Below are experts of layer 6 (counted from 0) of a mixture-of-experts language model. Rows are named router (the router's row for the expert), gate (a neuron's input weights, with its number), up (a neuron's input weights, with its number) and show model dimensions 0-255. Each number is 500 + 50 x the weight over its row's rms, rounded and kept within 0 to 999. Numbers have three digits each.
Before each expert's rows: a language model's description of what the expert responds to; "mostly gets" lists some tokens that are sent to it at least half of the time. This comes from a sample of Wikipedia text that the model never trained on.

# expert 44
What it handles: The comma and space after the day in dates like July 1, 1991, plus word-start pieces such as qu, ob, mult, gl.
mostly gets: " #", " Qu", " ob", " qu", ", ", " mult"
router:467509450513444499440575403470474481545436411495431558449467434394517406491526512417463497433534546378407520455463539431530456484541438524488564557583463506512609469505460553526535432464504444536513503493492480614409587572447594561452551369557569560553486526518498456453537516529549465580487535588465460596448520468481450470550589530510500507556492571497542459449549544409443537482549468531469490478459509496496468516510555532486509427533534464516527544522452471560509487531522514434445496485505446448608497401450511555550566508521527548537627492487484567519505482445436464476538515517432501496467461541557476576531500458477529366463446475463475585612560602488503503509588502423558402518480468587511529520490364498486506482470595456542486492505513481486544536554501534
gate0:519436514536368495586508493544529483477590431524544458515501452565455450547560609450561484593561539469522563551521540521563543481530509531436517519595462569461475427467446500534455511525459456416486450495483525489444513629491574588462454582512503465507477558465524644463509470546507540547473577487423604516511474517454557514515491538529473468549482533445493454546436468505537490524459462508465328498445530445549400556516455453465517532433474476458523388551502476430432515537521495517553487532410461593558499466575496353514546521560427489511465546505478417519483435536475633501554415459576493571584460544501482407456566480541491536490516428503562495508493520529490416484504482494453454509487507417589546485560534478524501518503549507565515484452442418586474408474473541
up0:492485512438444460492437446477506480455462529468544487464466460575521502546530459466394429554512514414536509516449491512538559556475592455474540490512469512465470526430569388551545503418476493391600528469506525552403531589517516528444415498432441477529439562464435498536505489485472444447504498420499546510528424533444555476443460532468540504502504506560489471521516515575530571489449527451652386493508552501430489625567571419539501537449405546496488508520483510582467513490429477475525438385447575512561453510624488406508486423534446438428570538536576500535425451446428520505422526438465514528570520503412520452504473447569458497531486426547552474476526602564451492538587596508468530549482589456520513462459475483525504557544542456612574511538518449553510464555550439

# expert 4
What it handles: Second piece after an initial S or similar capital, mostly in headings, plus closing parentheses and hyphens, such as Society, Social, Signs.
mostly gets: "oc", " desc", "%", " ins", ") ", ")"
router:484530417571440442487488502502444517486443446428501512424470512410517520464575610523454552555525492491466465496528496533455473548546512482412552568541515489498575470546417544547569562488459481530514468494449524519472572500342619562492471504548508556506467507506518491494509473575599465511401584509474473507454503559420507430488538596519468492491540548424516368430608555452486474521500430431370448485467485483559440559568560485450503512516483486519545492576473491533513542537511506405443525442588504536505537457479546488544578521516486521597570527464474606575575431403458499456528553582386482554460461539558518569497484532576558449454453410493537537541598530438547497539533556553528477533487472531455492473561501437421476563469494442570449469437435429450506514568468553
gate0:576498563605414502512511511556502578506414433512549517476543466438454467459470549492581494456435430517452490491457472452480418437389621502464462443482546486505531573567425502615471466488480487508510492539484436493535518443399425493508455551589487564508495574512453437482481546492418480427525416521451478487620552515566514534516533488475496583527500531473408574517529469544425492523542465560412553635448504543490476435462514578481512536483567530416550425484391569568458472524521562475433544522505500483518498427434564551491434546516518401545480485509521467547524474447538452456529512540424495499585464501481449451437480521487596469524468401517516403512443482514583368533512535539477501372481462455461578452537459429578519477561469519488534485538488437506468423574542541
up0:481577469496501550551420507565455569552584485528427497502513458593487568529461478529544610516486570457616491440580439483532452589604454531480438476441450486506452447458625544546566558496518530406432426469504505501467493564473547516441542490506521568465574473539425485542560528527507492476506600518543464555396513471536500558513388499542519486462450469564517468480446480497510487484616467576454586483527521483470568468526503433494523529526465555611444556486516491494512592468516524480528553530433467399551496574529420500599459540489537469484452487543550516530505597588493463566491467576550588532483471586461596472488469416481470475538511488469488530604491508364424537476393490431551534535470493540535472517527622572460560480486544497474546489557547539405531552452508475

# expert 37
What it handles: Verbs such as was, is, has, had been after a subject noun in history narratives, e.g. the church was rebuilt, district was created.
mostly gets: " government", " World War", " had been", " have been", " has been", "arliament"
router:528514417519419384445539485539445500480425448459540489515435505479526516376548507454486512541528596437476540427588526500518425529469488554477486540514434530445569511479493487491529511541422477530487522425495502494490511532479550541482527486574563468630560508551538408491504473516549450522492495548414488491509514475371468479543573462584590552452607581462526440473530430491484496488453452509468447510472509501572445506506481428473499477518489399547553545495476504525554558475550522450432513386618442483568585468489613512507533535521518528472585506548445563609560474457385470523482550530410479456499507512576496613441482484502545494477433473425493556584615539477554566463550576399466466451450500559460501531482441480460537449429554479568394509445481463484497555587455567
gate0:568496511548434512486484524479573503521544490536478487507532514506503547453483598387457482484461472475548570504496539587553546450525537447578472407547451477377466459409474506511541472467387499576533528569485485463496487630538451487619569486500506415593453553537514532457508519524439552605507484564372496547524531461470528557478531592433548492537466471539497454474475536434576484472451474553471472568524396544624545457474485430475513540423557448439530432533498542524471504520392445516445451490444527533510415558481510464439454477567485476516495465593467526544559567476420507511450450465531433465553551485515528436387461478460545564390494454532476445404521454531505568505439505562465512451483386491517565517492451488437492461451442502644501451465485498583460456437469505
up0:453529478628437464521490544523478452483519502464706544597510458403394607519462435460504512552515517448567525429465521464488594496475464446543452481441541491499426544531520562601521545486548475429505437505506498511557413584486517425522445499499522523540536528516485519540495504544450446498481481395423590514474486438538464465498475577628465474581540461515506412393481484515467508507513517555475473575488523496515525523483517487465492581591436531430524518570460582538449520550508512558560489443432463510501546452483438501512540504484489514446529549582392447562549513462485504565527458486504533545460549499418521423512444510598492498514513502520541481481397553512564500623526446468565505517469412490547507582462444387591424536495497619414546505543503523484456508540593519